Experts of a small language model.
Size: width 512, vocabulary 50257, 132M parameters.
Training: 463M tokens, 3775 steps.
Below are experts of layer 2 (counted from 0) of a mixture-of-experts language model. Rows are named router (the router's row for the expert), gate (a neuron's input weights, with its number), up (a neuron's input weights, with its number), down (a neuron's output weights, with its number) and show model dimensions 384-447. Each number is 128 + 32 x the weight over its row's rms, rounded and kept within 0 to 255. Numbers have three digits each.
After each expert's rows: a language model's description of what the expert responds to; "raises" lists some tokens whose logits its average output raises strongly, later layers aside. This comes from a sample of Wikipedia text that the model never trained on.

# expert 11
router:124133132154096099118146109093131131149142154093097135082109255122200101112140112176143126137152113166167136117147112071160161110112188083189162141122097160158117083129192096151190167138135160
gate0:104155152161143114116125146081099117191064150141156099135127102098107132092146112086123156088104127099133164111150138099015115128115115122117133126108154128159144105134092112116158095098119091
up0:162146117086143124105123146090154126085167160166099096088160144141174146146143153096164150102164128107086143128111112133153164145156137083119093123157146117136220136164092160134159063132113110
down0:126109103094123166143077110145114077095081165088094141206143123102168071103151122150111085105095139103112147136184139136153062174137069087141098142154151121155139094124085171128124127224064133
gate1:166065135161081156078076128128155110131146134130090154107149174162122092211168111165104097110199180142189111143088124125105149141100188143141121140155148126202121106125147130115155112123105157
up1:091162180130190133167191166169096170092194154114152129122100137137154132050141183106134100167073143078094135037079110093195106068165068104067130085116078133075121146159083134124121088135121106
down1:169154207138124201159162094117121170107103109076119147129111089129056134156146078154184115065160116169153155120094144114104152098103092139085166083098091088130135094120156112091164113119100131
gate2:027132101129138124104127164107113027112074109177150151167135067087151157156104127098169103126112113150125155104142120110130165174099160110095157132097104167084143124133111062143131165132155101
up2:127191162132144098186103081153157157100104152138181154120163156127147140141084100134136134072165121133095118091125145146182096122119122095113151109160133123116149127107134141131115096129066072
down2:062062125151119117150092127160165181119180068102092160110129125120156102118081149121113048145159147108092101108094104173144134175159114137091108129121118084076096133126183142128129110206074100
gate3:135165111122112133115126146130136132110112160116086124114143075120089142102144135167159136125123135136207070111117115139141092110181176176161107136080096058162105163118075146105164127121140117
up3:110091145138149140157126110132131120169130088148181140154115161131146133159109122084080128105117109126073193142143129135128182154105080075105175122159138213106135100155161140133100125127103158
down3:158115139116086083122090123255093122159131144099129136125079107108143134126144067089138137106051124133204146151082143124117115153101097127112098171119129140190128087169081147087108149103196111
gate4:187102130138179182158124180143154130158097147103089104142143177164131160147166157142138049150143129160148148119165113082096056108111127107102097117086139125134098094133125112098134122140171174
up4:095115144132084100105092094112071134143162086147192127086119069103112074115119104118146201092116119104099157174120126176152189188113123130198179144178098159132180148121159156138158098118094118
down4:138100150161079135093103136254105194143129117077130098162189144106137130149145120136118142089173165072092114137165169159154101105109122194143073098130097055104102133155155125142085120165137167
gate5:101152152150141081171105117071203130133135186144125150079197145098112145144130102133125100112162133172119153110123086155181024126137121113117069151110145102143171094140101135117149148098106136
up5:150114069115107169117137150150052151110110109160154152140067134143169146109105151118131148097110152116134137146181161141080148119137196162143114122160199156110082202155188143132119132144145106
down5:103133195097147094162127136129199141118141155161109195089116097134110171157146108075139087090183080180162122097105058168135119167093121101130081131100105097111145137104136119084181157146054151
gate6:184151098104160110141109167149107132153084134133124112096179085137100137128138120151110132115172144142150108116161154071091172126079131191056096148151054126103100110151076077138166092139140135
up6:124107163115125148161138056125143115142117115105084086158125137189110126078132122073142097098133131131135122144140125115092125084121078146124105135113155145187130116137101089097185103124070125
down6:142120127124118041168124148129108131149094160140056078190111119169094184183067125095087144166126153120162165106090124117143144145109104153101199153162106154187156095107053132162159104165108165
gate7:082134174079115145128155179134106135090146147101127090143095082137195130114106128147131122149182065094079133133134152111147090096133126073165160129095146092104143097109122173118105149157100209
up7:098117185140117165170131185189080086081118116084099102125077117137163087123089137149125133166187087125101131147152111132126099065136105110112143134148155136147163095107154164123067090154076131
down7:128146145136099168051107057123157132161167192090151131169148158057168131147122137176164099136130106166072114111145051156076107144122092127084067087117100169101142183119172128100137119103128154
gate8:118169131131116174075092131175121154145138144111085120123115102172096081127059127074125154159109119136087177048122094151181114146141092112101156148100128181159149076138105144099115144119111080
up8:097093146102143146134169123098078105174134109099130170106110136100078146134174091134124093186179129182127123147132171177121136060146091100126140126163092021051164170131178124158158112086131206
down8:144114152139152161169113077175085097053130070102111122139172144122126118102139105085142180148038122137092158112102196166052183158103068128166198130162145151088123148076212187120159135176088142
gate9:206081090146177176139127122157111111117156058160219145142121084096129174126105106150141092104120152127113087167144100141114154104154120152146114105133128142086072124117132125166140136080092137
up9:176083100113157188158101090166137131177202116145157150158125098101121172192165074105133126119139117127153096180132116114109116080186087144159132127121092141126125133124113106167131129054092135
down9:170081128168105149108132142162118132084102126167140110145129139110155121145123146090125121181147112129139044110216122159145156148116137118107071129148133142107138078080101144076146072099102088
It responds to: Prepositions linking a head noun or phrase to its complement, mostly of, also to, for, by, with, including, such as.
raises: " the", " a", " an", " its", " their", " his"

# expert 18
router:085106086091120100138148137200165118126076164104134123119172106133177162164171115163168105199141187122162129095087041120163164144144180065115129133123118132162157132165084103089134124048137187
gate0:096116117176154124128175154051169130138118190075140117128151120118154142084107147162093161117114119109138115073123158135110165154154109117122136073148077143156101146144120065081134131120109123
up0:141115120154125143094088131111128130141129132155136032084196113126118136164159110180171148142091130084122126137065046120140127099152101130070149115088126109132220105120126110167094117159079109
down0:122166142119072054135102187152150119158095108119121126111113100127161120131187112148133162207184144137161127137118156174134172129089107132089162138093097089141197135149208149080147080114061136
gate1:148096106077125142121146069151155102130100118105134111098112101128152129176102164097198089160086143151097075102134167171077066086160139098183113128137137085128156126121086152092143159078180085
up1:117177125175114084121110162107092131155149099167125171167118149123130132108164116130069162114154147069134161125107083065130126207097150179090123147148135155105116136160173091132120102181098158
down1:122109181142158088136107122088133107175149175106204182113142138137163113158164123137124153140166163123161150130159123099133084073133097070073140132159089128144138139054141107130150107153145117
gate2:129187102156122133137118148095170177143050110170161146155104166112067118153126144168145094190158144071138164085086133094096119108165126115176129188138068100099131151114077123069137072149106134
up2:147115125107161112125147138154083101139193158087102122097168114136181151153156131075113170097113095181109106160145111138178159153087138161080120071118188149160126107154168138121113194106131115
down2:128222126138117079170085076159074114136136143116140114166107159129074130108121161135049146160063079181117167141092077131144080138163120185123129169132095060066152103113190145137106126158080154
gate3:127114179118120116150125134173124139163104140142121126127117144120097117148126101162157110040174133125145135107097211081158119105095092160141149135177160095131119144130131100133105161109104152
up3:164145137050147149104147127140141187133111135110075129144098149142121166104143101131124118083142177123172117072098200106113131153090085178147153109162134112155121074117140134152110110139107150
down3:144131094092090138064129146131132142101153084090115194126130134090130093044165173108172102111152174136176102094169129098117113136085149125135125203114111090131149109124118108092072120108080147
gate4:116165084111130129112192105088126113113127112123079120127118107106151140084149123115125088137182087175129150068119131108157096143157164114127155158136116101146108133122093100179115106075166161
up4:119140101137113126091150111056112104133129111125088098163155087106151159117146135122116083143129065164123187037124089078139121142155143093121183160130101091161127147108148153132133103106148152
down4:138097183107138178092132104212178194120102159119126138092120084133122201149137102205144126110122137139116155069143068145160136149107116130126176140159127135127101095098036094137114117109146113
gate5:097206139068122156199120086122166118118163162151120104097149065177117120188100121126153113128107134134120124161155111118133127155100127174126132129168157148077084054131068129144116144147100103
up5:159076139145113125081141159090151094118102137157119159134095154109164161104164115123121132129127148125180127083161164139088129111143120124162129159095109022149110196150104144172111135129165193
down5:131145149134155153116073092137120112085167106138164147097106147152153104106141162096150106115170134157135112106136114150158175101198110139107140184151143098110116100165116149120110128140108111
gate6:126121129121154170086127128111107121137053150077070089185119129162093130109153132158155140119151097181114110138155184167117095083131173145150158150158098127106099143078101196168124147182173137
up6:094058162084147145141094111110181125154151108167166162178115089134059131098087113143119134120093107107155086148194141141127132129110124170122129115150125082141104083095125149140154117156097157
down6:115078150092124152155157152181144115124103157149069191127148131184106103126136174171175121080117131135127133110159129107121092091172141134146106113078087105130108121167080120137094128161149120
gate7:094078146094152086143016145110173170129139163101156140073130123111117114149117110146137126146115147101143109109132110106158125102132139061140122101123133149130172077133121127162127166173103153
up7:059081114081131142122031175121189144127176113089118145107115104113124139181091105138114152128103114117155103088121116111144167103104145097136137107129174130127152071110134101164137144161107147
down7:104062124124146124149101176137157168121064071171119099079120109142135136140094131122181100131118129124176129101109098112181165150109164143117117121166065096118202110133130181164102183230113131
gate8:154204149135065146102114165124083174162091139125225129109095151094106099141118103138120149119160142150111099168105150155164184113098086168108176143101138087135100078112142115107126133115114134
up8:151093125110216089141127105099154078111165112166111129141161132109116145118100166122154155139090163092135141086128089137080087141139138134131089090131145131162077150127154132202101078120142211
down8:177118085083102126150135082170107093075200088075123100164151131156151113142137173084133067142146114144093141107154107110180079157152139096125154112161139155103126158134153160099053088145114130
gate9:090134140128145126070083143134129137074178116108127108112129121069119129104134089133114142093104135123129128102108128148185174114158137084117179158189141134119205117146141076143115143112171140
up9:124119130046109079157105156136214164095194107147164115105172139106111146055107105125117158121113134141108135102096159086159159115222134144104100115144107072132128099100173113125082091168111089
down9:132133148168088130149139138213152157143087139133135157121150054163089110156142121136103090103138116127118104125161147108167183135108081144092136088146146137153113157144096116080113160139134135
It responds to: Single capital or lowercase first letters starting a word after a quote or parenthesis, such as c in "cantilever", S, D, A.
raises: "ust", "ut", "ars", "ali", "ab", "."

# expert 8
router:163109142153177070115098147162101140133152186168158153171107140119067125169138118140114128123078157096090155158091066157169187152137178156051103172154174133093119126176131074156154161077093181
gate0:141128146130086069130122083159164112138127126142154129117142140129120109089168189047166174078135189103095130093119136180123206131092180116115149097122162106135155096146140117151167097137118138
up0:143105144084167138104097111138123189126130158071074031119163155066092176095118104090154102158144119159104131123144125087083118134096114144083106139071099073134100130200105099103114174095162138
down0:124098122111117099205156103101091115125082194154122105160102126080161184034179100106154071130205126173086121091100116119073164106084111118180074146137090105113145159083107156148164090122104087
gate1:137129130173110113108146133112133106070129143193151176047152126114174127051125111132132136134130137132072162091125132152120112129126145194095153114161055110108114108140185178121149083117126154
up1:099133080122125136077175131179156114114131090072115149105128105081126125110102131117145158109165126085086158134219128147091155137085093149107088049167070097088109095080173130078131124119083141
down1:123147139130138130127106130179095106134105100148113147091111157158138127117057113068100124111112154188117121149120169184140128172180078110142090135204074080075135147127132103113133193193088113
gate2:166141093190135072188145068127115151145087103138209125178167123134129159126103134136139141153104144072139148135142110161093107123200121091100085120175125139164095076104059143163163131131108066
up2:060127139121161148142117065138115130091149159127124129101146128174097164151154139147126120102174160181100123124128116070112144132085188125120134117096181112161154163204157145092121098159158164
down2:184103132158141128105116091101209174157082128064156101076097177160125114113098146064125159115062100164122113095192151135154140202103130113073058140113099123098132107119114148130097091190153148
gate3:151112129168137127143133207199186086112121140169154131131095110110149182109153114122053075181098094155097130126130099110122110099179071130135170127119176131157107113163193134131131148118112106
up3:147182165117173098175045116163160208030133173100079090130155113158121094119168117124134120090068151098132131156098110147117114129160204109158139128124092126137074096084092118100110116193137152
down3:165146122193116137179201124143112070121087156203147193138123092114106167123191136107103134134135078124055172138053106094116161132147097143126141177111107092148133113071176113151136113175149129
gate4:149097112167131086162140088088138177085065081110155105116141144128105103150194207118133134137107103128087129153097145039104137105133155087114128167113133137122195143120139085114084082135174113
up4:158164109152176124106098189114106089153125149141145111162064161118128122028120149114126169092084166115126090117171073147141158155178130151132125133142086100181156154180153138123137152173102051
down4:159161139141142124068129121053119139111069136146100085149121132139118089118146098134131146117144103148143115133184097212111192063188123146101108099121112143110147128052130162122137139151126129
gate5:112093082129108075201140104146115125198099109125162099115116165144161143149083094127151163114152123162183081192126118128184111146128144099144143203197071116079096108054154123110122181126133158
up5:094172167128136120110103092160057135167139143159137127093078133132132119160104151125200098150065102085115108177165097076118135121118069088123163152182082072127066114160078160117190162133096122
down5:107140131093134085070133141079137122123116128097124103047093141095111201131122141121099115186118113177150091102103123107109157118131076096155130093141148068051122154114186114119173143140092105
gate6:161117156119053120153109170111120113118108114085103144108090147158132132107131127100115148129165127110119137106126100144196214118147098122088167175164093096153129116130124150092121101119132130
up6:133156091157128127162123097143145078194096201109098129181102195118112118097106070104138128099197089127072159129106146110136131159131095119118150121178155138090093076146100118143070126078093125
down6:099138135155084137150123160155134117122098188132101109104184177134098158105119131132141185148119111118160140136092174114125148128110060091067093099105119089087097123228123171089109093111165143
gate7:058145059125104114151157145172161123126137149150185145132143108146070104149139154118083171131112142106107134134165141161058135163153123100093122147162129116172102105155157136099151183066144166
up7:146180108142108143129064136133132109116126105128098108070103167149082170157129124165094145150122145153138133204158106154137153057115141161159148131159107134120163071163175147083141144122141167
down7:113089169129126143117126107168170140110165104073163166103076109119139117176125177090151114049187104166098137095147168131156163090171131129151090078162111092151138109136116117172160080116085093
gate8:098099149148157121130154097173108053119098116139178101163148151128120126111093136127123119173098170120163174209089131150096116094133155085141071093085097130136159174125117120125165123087167121
up8:124100171156175114153154126100113091139194122086112099175137166128137117166157150111089167115064160105101156106114174170151096113146174078171128155133095112133166185129076115155135090084104162
down8:105181141117113118134146139159132195082093133150099191151157118019165140078178123113134136103098073127082151109122072117148104123185075131081117107135113180112130106172130138161119105088100169
gate9:118137134101122128181169133221164196149106141112102133159088144127165102146121110120144099081093136095126162147125121207115099104155150157134118074128123161173128099171185167076136108136197157
up9:142102114129150174137144134086080130121092157155130110116120124105065155153108162157107160144116094168115132127105139089146081091147130077143147090094138113108138144161081176100130134159178094
down9:139155145138143116174100068133120144112179138136137135123148163111143137170133155161113122069123111087188154127071137122146132086131126091074145064131172164083133133173153158084114095111105135
It responds to: Subject pronouns opening a sentence or clause, like He, it, she, there; also table digits and word fragments inside taxon names.
raises: "aps", " was", "id", " now"

# expert 38
router:198087109160177085091136084211109147077181156165158159158125150112099099151081160150106155120077114085127163149146090118154186135184144116035113077180144113067099143158157075163127162093064190
gate0:086114121175097150130111137108161158048171110145109113179052113140173134121123149135171147148076107143185162158099166101119050068127120183071151094104137188112061083142160118144112096137121101
up0:109185139142146122072061129131148083107110087134070126156103139130123147143137136096094139138150148088159147151132127152104136070090165162174179127162125121128128105123098038056144142117109092
down0:199127182122144143130160188136112114079112115132052140103157131072158140128141118114098158111066121092077212075120178193097094115110173120099113091168092105170161155106137116178098125138145113
gate1:179077123184130132144147142122106114110131170166189153122139090149109121121075134137092080110106118155134110111131087068126153174163100092107104126101095093111166124121135094120146141179152144
up1:121086184102152146091133056113076181153104141180076121125131124125088118143136147144150176165139123160136129203170140118172080163159193066103144183141135137149110162181177114141189144136120128
down1:160110169087129129178140076108152087108097128101195154126188157135107161134104219135182095085124103167086152106148174096133129111144151175090144126168148126089100144117096071171132129150147151
gate2:100086138150111149143151113179102131095146123153173110204122153141143134152095139085118171102102085148116162167096136093183142130146103104094127140189165156125138052171160097133092114102061134
up2:061090142124100107158141142138148076140098117173103152091091083127147133181079104139132166120185116159158134099058118125161153123136092179059088124119130111173171034074118115128104094090159096
down2:154105134126165099092146142145083113079127123132160139138114097146169125179084175134111109110127179159107087098060155152072143111162171131168116129133172138107192113098112117151139118077104117
gate3:127108087198155108078110140195199136167168138110128145186074135127102135197140128131118093120133153155157118192129058122146124099176144127110144118081124109150092139146112138092140147111070163
up3:134109104141112155098139099199182224103155070186108166080148088164112142085160127103129142112086082119143134147070109070095092165110115136152130122146138168123157107159099123206133130104166183
down3:102135178096126090136162112117149179135136144095107163201071177161138113160121106131181137131125140147126094146175115139148150145092159081142071061138150132062103150114117067162174111101155150
gate4:114095115073103125115153120124135099119143102055177174079144110091127162029099076159112163113085173116125132127135121064128147070081093118161135171160107063155076131138199152130085130098141173
up4:151118140127119123134112130150142172121088079142114098111094149145108089187170137096114176144120090119090108083126127155174142139051122099186189114140097132140119152136086087124118063106160155
down4:114091133060100112131143141106165127109146164109119155147040128088130119182074177131153169116157193152131142157120184131161182152124135101144132124136153118095147172164123205133109132089109126
gate5:092159173133149055106063070121082103103131174140108129089179095089110128140102152133108137129097158107177120118101157113123111194177107128158103090089104141169098122144122118115119108129151134
up5:138149177240109104116119118135066095096080078122066121096117099184096129140085143181088142120172180091094164132104094151106162105093120122117128143153131130166100105128073203143165123133122103
down5:163084114174115104132110111131081142159084143113177144074151144135173150136115117105168103146125122127144100146160170110114082106118120101131114146100107114116131104152102181163195103132120148
gate6:182115097117086101082099124150127097164096069162137119176174165143106125123125170152190089155086119162167207148105133107156183123144127118134160133113165126157024105113116108128112153176123164
up6:099116163144093200128136084175111130221096163152139162150134118122131157137115099167134084126177123148125131156101121080127138097103173062136181068184078112130167194116172144152163143164174100
down6:111142191097170094115142115096104157057089155107136132101080129184109141149068112144141113175126153128144126159155215152123113110114155132120113099115124128106129144140143135119167155124166121
gate7:082095140094149159175079154166154141125147143108086143110145183155088149160139049129093105178096151123140173097065114131156146222099146106176121172104107152160140130116173088147120187121135145
up7:087114092113134167105138138094107137160149189158146170084127147141145104123112123113160113120153185156127198125165106147167073135117132091130148164143165103148114171096094135211198122142084088
down7:141098135107093183132143075165060126157121095116159111176068149134102129105136099120118112101094112118125169139153149097144078131037120130076116143128157147101144129146116178158105188156159112
gate8:148145143115101095137105181148051136131141195155079158140090129141119132149152100107153148086045123146124118147147119101129045116168124165103095152146149141117152136166166107122117146121112143
up8:060151143113141135120150113153167069130155126130123159097118137111121109086140196114175135154147104183156136173060115135142160169104079077126172149075132122120110045106135124105125161137070157
down8:092096131130091117072151156152140089127138176121078155117110097140162154145101107137169176173149120162058077077132156122152131106168133103090172190120062056127137093135157165146131116104125166
gate9:176136146091177121177115109159157132138167081132162105149117190155081151142115089081147066119121137156109211114164085146147090114093120141098115093123043127169101055125120123079163137116100123
up9:137108139173080100165032164152123115079154116110157186132112145147086131119129158087162078078193092131153166133146083112135099133060189111136156141139061119185073087190086164120165105105143130
down9:149168066085137142126112112111131079089103129089162202083156113135174153116091142126128084097125166093131085135120159130120126117080148131136079137156110075140157162100110139161135092126145165
It responds to: Invisible mark after coordinates like 0°25′57″W, month names after on, sentence-initial On, and album or band mentions.
raises: " /", " -", ":", "-", " def", "/"

# expert 26
router:121092074102123151085096135183190095147106173154139158139154190129157084131120138106118177126123174149151101092147070151094131143139136079078144154106148156185134154158127168086156110167132093
gate0:094084086165113126138092145125157108108156096162076165110150106155081160120124148150200151093104120084102097158116110140083176091149147129098111139070162190094154131115149186110140073194127100
up0:141121108134103122145109148127165147164193114123089143201177128136101155122110150148183081101126111104156124140135133147120153142115166136107120075111195193101145158115209209074159074172138131
down0:102116156090096129110155107152067133061118094081105155140114123084147144130158179111184139049114141121091144126124165165117159154087160144140107103171177104086158080123156140138101119115168131
gate1:139133139119116108128151126176129136036155109128116084159164122146171094158137134122099125136117124119144137100114160068144152129106138176069138095066085179136109160198114147131164142192124097
up1:079122142120136120104129152084142155190113171122187175097114125070080153109124108125132116127179121151132135134140099183087135131134126056163133169154151075119111087087125150102110111075128125
down1:158144148144118157127121169147097142125116126123150129166203088137150112090057178100114145159173128093142128122095101163120137143125162127103117157126103155178151127135110167107095129095163144
gate2:125116088108092147164132180080170114128128138128160165104136155065180122172170118131175142152122140195156098123091173159098138130178106081163163146112148143185107166142113115102102099121164132
up2:155145146169159100112125078125087163115130134126108109167133149177092135079063133109098102115138160058118174132191108087163103115087145138099124097145094114070124090100129122130145163136110098
down2:093139139100115081122083141139097155077142122154104149054130148120131138088069070172089136129065102147103101102138150091095145127192080116075058166125069145137169094096113100093122147140114082
gate3:098155170177056104198101151128153076104136170135140117115126096117120169113082143110109156189110147154107138135153119097121130110137129181164142141121139141189156151102099166108106101092105156
up3:100122139193073129181091133110185131103110164122144181132100112117092175181032151076129155166124165133109171106125128079116127133121096194134118159122080083175128168126104135105105129138133176
down3:084056144132096109178157149154172095108140150129150162155158099120116140091177156080124083131185129102101128066112138098117094132133130144126113108168158112138158152151124105160142087099102131
gate4:105104107127104124145131147096179129120124164112147097169172128100104096162045112105080177141161105098147103125151101120081117125124107104065067135089100148115117135199110101110064143109094133
up4:150164124167175140131112098137071051120125116096200152119102139125140105160198125177135064099189101080091153132147146099176109115124108072147114191165080116155184106149157141100127110186136126
down4:169155162158082125144101176123144106090120150079156174097143167083185131151177102138096128089163067118110140122130127076154105101127055124084156119199136091146104131097101135117098145125158070
gate5:148186167112071158082062131136081125118173176129095126118108088100099121130081123104129148108141145176175108167070139102122133130109097095137099085140106141082151109145114129158125136082093073
up5:123128196144188139169157111140154090134102121117139188150131168129181147105206152103076131136156114100103176074086090113155075059117144107086133115115189133085106139084162096158143152146127168
down5:091130138127165143173094101098159070164101140105103116119122108155140102134142119168174088148145107117135105124108144077128142066093133173107106145106123137144132141182153151217107108065102163
gate6:144136112107185109168090160169172088142139096118172164173177177104154147164204158033174138155074079106137127092195126088107108133132076130126096074180159151255133177147090157117148101140100106
up6:086144129140088140104160134105110155191108159147085102102096116160117089151069098204108092105121174172139126150094120165149127146128153118146153166120119146020096081082137141144087120139168158
down6:111118120098111110159092107173153153105096090091199192140107167156127147146159128139065157153150164125148120144149102105132131130112128165134113109108081126116091120171120130120116153120076138
gate7:085181132113110085162119069146164111125164167102122158145136112117132082146111101074186158170130106161182108134088144082142054193144154146088127118105145089086102100113090087119091144142083164
up7:135097092142088163088159073133197101119121069153086077105123154125176090094118148166121098058131103143133149085133114156100162134159104164106075121142183162112149077153112159121207150133143121
down7:162203127145114143135136117153196129130166152105152141136148183131179107160103175092174125131156107102151126061135102143114091168129138138144162118090119110163118119091178136110152106174084117
gate8:167131177094169127080142135176085075119191149132090169056109118105096141084057171172111133134162135121150121186092168084105173109095109157135147151111125190146085139127142104109129125189145145
up8:152125112115135120176082137169084120133122106137058206199102246158153147068142174096171087154087104069156098210169092167111091178174174209130212120141134076106143115105201131128134133108133103
down8:100145133111131120114052131135156104144162144130107088146146129102124118101129215133158165127059160109105142178157140137131119090169162133106185165133137145160106082099154077146092140081130177
gate9:173104167107110159227164132151160119133130137134148208134110134147155140090167061167125153149159115099120122115139133129120161148124152181142124130148169112117164104126099108100116069130127138
up9:098148120108124117050114115108118145094122157101152083109143125095153129163037141099105134118099163121090164131136121157207136109149089161081117157166111062081121192097164110128083196103130114
down9:111125160144153117090123105121100100145089138116161115140143134150127130188184140134184090162129158143123123135119111154121136070164123094122147103162119159122135120153148155114068121167157117
It responds to: Adjectives and their pieces after articles, such as new, American, such, several, early, and endings like itional, atory.
raises: ",", " and", "ly", "ity"

# expert 15
router:076090156151102102180122170150091158129092172114171114116108194061127153171124102123124144177082175122122185145148166081163137092170138110105116116213096104129123140168199144123174120035109144
gate0:085136089161111144113106124180149085171103141146172115124117082137137183160123099112127083128154139127168132087143142116172140109151161167158101115122135110186215138105107108117146164101082070
up0:066111086126100135174144120123139119110154117133199121124088078118103147138148137092124072103134111163174069083167155126160083153136115162172133124153073083189140067129113191115132173100105132
down0:137101120069110139138114138177149143122139102147133138124138075168116080118141205090149070154074154075141122153103139124116137079073197144149137038138172096137162196196131103149098119090139104
gate1:108126177164130099192128116123086132165108164135071080184112095124160059132074134141111093119105146150106164135072132100115140093119153095138173127125141125142114114100162120081107097105112192
up1:131116114127119152108112110124145113087141131142088137119154107142113103138192142147122202113137147141134099117080072124160063159138063154144055089142164126123119101144081106147086092096124105
down1:155091128185147109101131073080156113089183122157125180167099151134119145125130104158200109105118115115170153110117146143148129133101123157142168112152111115154170160137146150109077132185138115
gate2:105081140183141134109128151081137139095131105085142144068118171082109136208185113172122115067132129132141177113125144139095092131146153106122133114130250141126107131131153152165105123132109135
up2:113116139119120137111103113072152127088127130114148147104144166081112163219211115150104077126152113121179137111117108138084130138128174112132121137118255131150151110140185136165099167142110137
down2:174139125115118103131071113117152147107110202137134141177151105105125140115130095121076106172138090139128117121087159097166162188112154137133122199143129137088117133118139120180136152110111094
gate3:121144104118137119121080119116115143138148169098155162082167163085119132143075142154085142111070119135095096137175131164130187131086106155138117159127110126093126142121180123142129145088149143
up3:164098154134102128125175098175125107113180021121075124170184177099182132161133154132139095125069103123101133116136078129084072144152123218128076191100122052104128171152129116141085121114104122
down3:153145184153134200141144094131151196139109125163071176141190084144071116146162180172114136149152147181108169144074144141147127094155115141148105112103130129108167135136070127172151148070084087
gate4:076205141186117152128161126123124158141130150113097128142143128130127140141099124111080078123126159111113107133136134148121112159086067112092163103102103138135146211212112101189098112125083049
up4:188070159150205086107101147109136095124103140096084121154131134092105142103160129145190134116103172142106137129127155114145108159090163139122187132078131117141156067103118135178163075132140172
down4:142145101137125163117122146073144205127161152127125113161125102112057142134184114104099163146137156125165166116120167133121069121158149120152143159131160089198136124147130224107121080142121125
gate5:112138140158141113184095097175099096185129133115151120077134131121147095119083156107174121156137107141137166125122149149093087169096142172101137102115184114102105122163094092168137114191088106
up5:156147095092146110100132179116192144055127143152100129148092110127110151151159113109109097113114175129099088144141115114146173080176108048191141157140073156155159125144169173097086167074145164
down5:127086133128080131126136170092162096094159090080173081077120102132100146137136129144141104124149131177126105138110132082099175094125150176179126089182108068128163090130175128110164092120145160
gate6:095132078096143144140117121098142121151139111123175080048141135149175141155060109122194107104194122130134153133156101159136113091080122119142124089098079143091160191089126183122180125089156135
up6:143110127100103181116154127136108108099143111148150134187109140140107133096131150185120157145079123126128101082113129162137142136183088145096131174105118111109167134108118177149112161145153126
down6:134131129090178150117123144107115118157105166139162087135167060136022106154097101179158146070086056158108130129144135120128086152113124098176141115107101154165153146161146111140180142126078101
gate7:087112100140134112152071078174119157144129144168136151107087154141127097107179098098110152068074103117155152105139095151134134182143186170180115168168122100087089078138101100088133133114092158
up7:104154119122141114160084114149137159186168110136068095089092089055141101154162148132110145168073158143082138088135101202159163093111134194127115175116138197125178191136176129079104115136081113
down7:090143161127116158109067119063165143122061150082195085147136129176138173136108074151093151124166164158116066143156125127154148052120078163172167128177112098150079131062157143132094147126193101
gate8:073165071165176129158124131090104111048075155083203114099161185144113091077164102197141121188131148081121132101141100150104126080135092116169115147132132122120108120178124104075054091132120133
up8:149108143077059184094140153182143146211188126159034124147129070092159128203090137083096136093129113160135128130133153123131136129137188154078103113135079149138137122087088114163189174112137134
down8:202143133229115121130112146178164111144153085076153092142135134139137072112155111147104094123176185138086118111124009099079089136149143187161127148130141116131173122150095126130102126184195148
gate9:130093113122074077125102081094115069126153081103127154168126093119124111117107116147162098143136084099138144158142135136078060105174078186211103112190124100125095101095172140104135130199098121
up9:136099112159170091098106157127145147106100090151123114070111128092112150139109117170102131179097126156108129136111157218099151137135146166135128124136134101153145151136100153125135180129087085
down9:120150145132126076163080193105086143121066168148099124195138083167136144109125111098116152111104149122165129129130058132123107144152127122089137104144141106139128102082063181143117138148134105
It responds to: Opening parentheses, quote marks and math or coordinate symbols like °, ′, $, _{, often glossing a preceding name.
raises: "P", "C", "R", "N", "B", "K"